Experts of a small language model: a sigmoid router.
Below are experts of layer 4 (counted from 0) of a mixture-of-experts language model. Rows are named router (the router's row for the expert) and show model dimensions 0-255. Each number is 128 + 24 x the weight over its row's rms, rounded and kept within 0 to 255. Numbers have three digits each.
After each expert's rows: a language model's description of what the expert responds to. This comes from a sample of Wikipedia text that the model never trained on.

# expert 46
router:131095170107154097098100066141165129136150136147109171129143183087138099124121130115144135154100102126154105121114112111129139117134149125113163162141165123144110157144080133134124165107125122111098163164149093135151133140103167108119126109110097122110123126145106131108135147128132132153144135065087058179102132144125157130150132132173093170155109177113115132109111111138116129142156188111125117174131125135088147119141139129152096073125126140175133065107115099118110164133131101170084109157139102108136119086131126113188108116140120135119155131135099136116129116141093122127114120131060130148107134114129144103129084119087132142105128114131131118104150141104135149146131103139177135094126121090142166120122145134151106159132153093114118128168121100148129110118080128
Name-initial pieces. First capital letter or syllable of proper names and titles, often after a table pipe, e.g. Wang, Dem-etrio, Sha-adi, Mac-laurin.

# expert 60
router:136129083135125156180104162111095121112095138143115170150126133113142127132127128154180120130117125125160110103144143110129120155132149124102101122147151117087138161158138133134144167151105123154153158102149125097110100146093119119127101155149111123111132129177104130096130108118139102131124114135116141124118062141169152134135115082146138076128115113118102141092084111150129130114097142079122132079139151080110081117145115095139134119114123101154158142133098131076121111128145190125107162134142142107124163141109102091133108140117151120153154149124150095163124129139158118153110108145104142087131090112092154164179142131144151161151143188117198134128111123106085092165120146137156134099092092106122114113158120171105148169080141155120121133114090126150142159115123113
Wiki section heading markers. Equals-sign heading markers like == and ===, the line breaks after headings, plus word pieces such as est, ing and superlatives like largest and first.

# expert 43
router:105141127117119154082125097133138108113120119135084132135105093144051139109135124155119145137128125141134152150128074091098114118149166128124117147129140092155137135144147134138124111168133117131144159121157150129118151087115102113076163123167152132142179124177095103166068124124125153140091104142146164139154102143084094154127099159083125107106114111099083112120118119130154148105140131113110133064146143116106146148086099145174139139135148140107112135103116117135171101112135122154099164112159161152161128124126124141089185120151174142082138127131175130111121117137139148166147125140134142096150147130138143147144123112149150174137098121121142123137089097102107091102141130109124151141171116169125154151130148137180133109146170152084147147107152116128145142152088111
Infobox field labels. Labels and values in infobox and taxonomy fields after dashes or colons, such as Succeeded, Coordinates:, Location, Gastropoda, Turnout.

# expert 9
router:159117149161112145106142103136137124121117101125124137097122124114145107142177138119108074144095135069127143124149123129132089099141092135129116121133125122141137112154081141117104141159139128137125156111173102116156131094125146144105081094128162108093120136084168153138146138117119154123131062146122115133101140153135117135109137070098120117132134118112074137144108135136146137143113100095134110151133117107126081142084105149082136114134112110155150133101127102103109099129151140145119089148142129146159088076141113106104168123119144100135109159113139121087106113116118141148149124102132146151108145083111138103135093153143200127073141080144150091089141129163173111152120095110126179176119138170093098136149143144113156121138099161075170114127107117125136177117130118
Proper-name continuations. Second or later words of multiword proper names and titles, such as World War, Los Angeles, Racing, Museum, County, Award.

# expert 38
router:129169148109165113139162114155133170153127131135125105132100150123107154137143140107124165139156126160141157101103103131157136131166134141197099109103123185140065143127116130162141116185183169151122191168125120133125065091128119070157110132139114102123120148156110159127100097098138099113171164116135150126148127147161177143167130134168202138127117104168154180161114162179095125129099135147180142094140104118153152120140143131137129147127093170103119135149138115215113149122162128141149118138109141118115109135116125128114145151113129169146163133165105144157119144148111156128145160136148134135139126149144130137156138123125127144128129142107117127126113120130161137139121148127102144137136122146150110141149147142154143130153148138143114174147142153140138140134138138
Prepositions after nouns. Prepositions following nouns or participles, mainly of, by, with, to, for, including, such as Board of, appointed by.

# expert 19
router:114107136119131134158109162136097120132119166118150140150138126143141160139140137097117109089104152171104116099118094110187119069136066129136129177121152088132132126117145108108145125115144127130108130147129121133145152125146177186134144155176121134112136149092153168131171130140114118103187128142096126098153092156095129145116124120085133143156132143143101115113127107122106116116148131107179127137104114110114099133114119107147151115117179084169179165146090106137117097108145105095113113161148099152152126068135114120144163189149150123177101106094105138076111122175131125132151103124111200157133149108119098120142102160112158100126159112134123153125128159141071127109126112129104116143136145140103093130118099130111125160136140165112113100123123138124131142121129108
Sports context words. Tokens in sports articles and infoboxes, such as league and team names, season years like –19, champion, Premier, draft details.

# expert 62
router:122136124123122109124135100134144158139058113132151108121118122145139116154174158123151134108117140142169137120148148099119105141120139126112152114152134120132145165121106122144124142202138169160140117146106108115106125111152067125159132132128116081150115101137108121152063068137173098116153126058153164167089116117125118073130169123123111112126112114124138129154119153083147142148121125119181079167099151148146142111147133111125140126126134065132147149099163080149116121117153113141124154137143120126138121110157142157129147099149115114120107123110104141123149114138138145136160121108148110118155148125108178130127159155155133073130152152123117146143144172140101153085112132130155108137134126117153107099129145156119136099079092128127161145161109139060142131064164133
Adjective and verb stems. Content words and word endings after be or not in explanatory prose, such as other(wise), elected, different, essential, common.

# expert 45
router:087116121087120138186158133103158115115114141126113108096110127097120117107157095149120117152148107129093126116128138152148146161127104144151113176096093123135139181125140082102099099098145107114131141156096108114153120139141082163139152138136097099144081111169148137172140091152146112118100138133122156123148103098171094095087167115088170145085105144084125122142140119164165108121126132132126094119124126112131124162108117133128157114106094209161105143105116147170079112105129117161157118134117110092173109118086155100157102147085153132078114123112115116109148126140117120108125101130100138100102155139125167111138063143112149095159113134118118168138139121135136143111090100108145132125114117112094119135120118145161107108154110138131144116122145136113102110143089094
Table cells and title equals. Pipes, zeros and dashes inside numeric stats tables, plus the = sign opening page titles and list numbers like 4.

# expert 44
router:115088125158140117142129105138148127147091089135171150155070178137130128118131169118143119152069099094119117147093129113152123093123124149122177130114136144163155116151091134106130190094154123088120106140130107174092095123125122134122127179131110119097139134109114176150150114188113138127159155149107114170088172159141140113154156143152089161180122132111112090123101114124125100160122087139123122152113122103119138125176147133130135121116138098146141120132121122157116155141126099173103110141185111145094116118161136112150130101097109135116118145128132096081111092143107075141169124145154135148110129145095136140124095129121131079140173100130107105091136169117155091139150138163161124096108094107126145129133112126151143109127135119128104146163131127152127087137119163
Quantity words and determiners. Number words and quantifiers starting noun phrases, such as two, three, several, many, these, few, including two-thirds.

# expert 61
router:131121136108146117146141136120127113115076128117079127136111129128115111098130158155107129118151124095170143198115120159096128160122109087170162188177118128146130103158099150154138051151130121157164106148148131128152128147086110123182144121153144174120096090106148146115112127056111140117121110134160125148097139087082117134117111112144082116095130125121111154127096190130140124185124133115117156127134177118101104136105133109144151120137164123147137097134129119123105110110133145125123125156162101113106121139121139154133145134159162107086141127132109113171114141105140154132076151115134100158166152131128152110103118121146107145131133077130101129184094133125122139163143124120122142141122097090138132124139128122107081151164113151145130167120143178090147127147155133
Past participle endings. Past-tense or participle verbs and suffixes after was or were in narrative, such as released, used, found, -ed, -ated.

# expert 10
router:088137115101121111112132102135132143128120111136122123120118126156130094100112196153118141151139135084125127128165196124114108087129172164091170086102090144105126141099122098162139188118127123115126116144161103172102142107117151130178119151141105114089168146149169107101141140124086119104133150140109118132125179112128167133139106125125073127155144146123146117130121159094137069138151113148157117115137095134141097105142196161133128123111143129141140135117135116121124143153095108090168136098132123148088121117154099108137158132147099143126115118139164115111080122151090116131127159173167168139113139140109117153116129103146130095099147158132123128125110164158137097076122117158141147106080098156148155158139106130119144129186128118093114114158159142117141133166116135
Dates and time prepositions. Temporal prepositions and month names plus year digits in dates, such as after, until, during, "on 15 December", "March 1891".

# expert 22
router:128081130159139117146121106124159138144094087140163140151065188140141108117122186116133104159080095088105116159112134130143135109121126138096171128113129147167148102161086136091135174094154112085114113140118118162105103122127133150127142173128116122103147150118124175152162113183111135125158164150095123144090171163138133111154145135151092176174132142114117074106095123116127089147130093138114139146137115112114142144172140136134140125112131108147137122122119132158124155144121095173106117122187102129094118124165136126135121105091107121116112147113116098078123101148093078130176128152138144154097129156104121144126101133110125080137173101131111113093132165119148097133156133144162116104119105104127143127132121134164147108124147122120105139164120119137128086141119159
Clause-opening pronouns. Pronouns and relatives beginning a clause after a comma or period, such as that, which, they, he, it, who, there.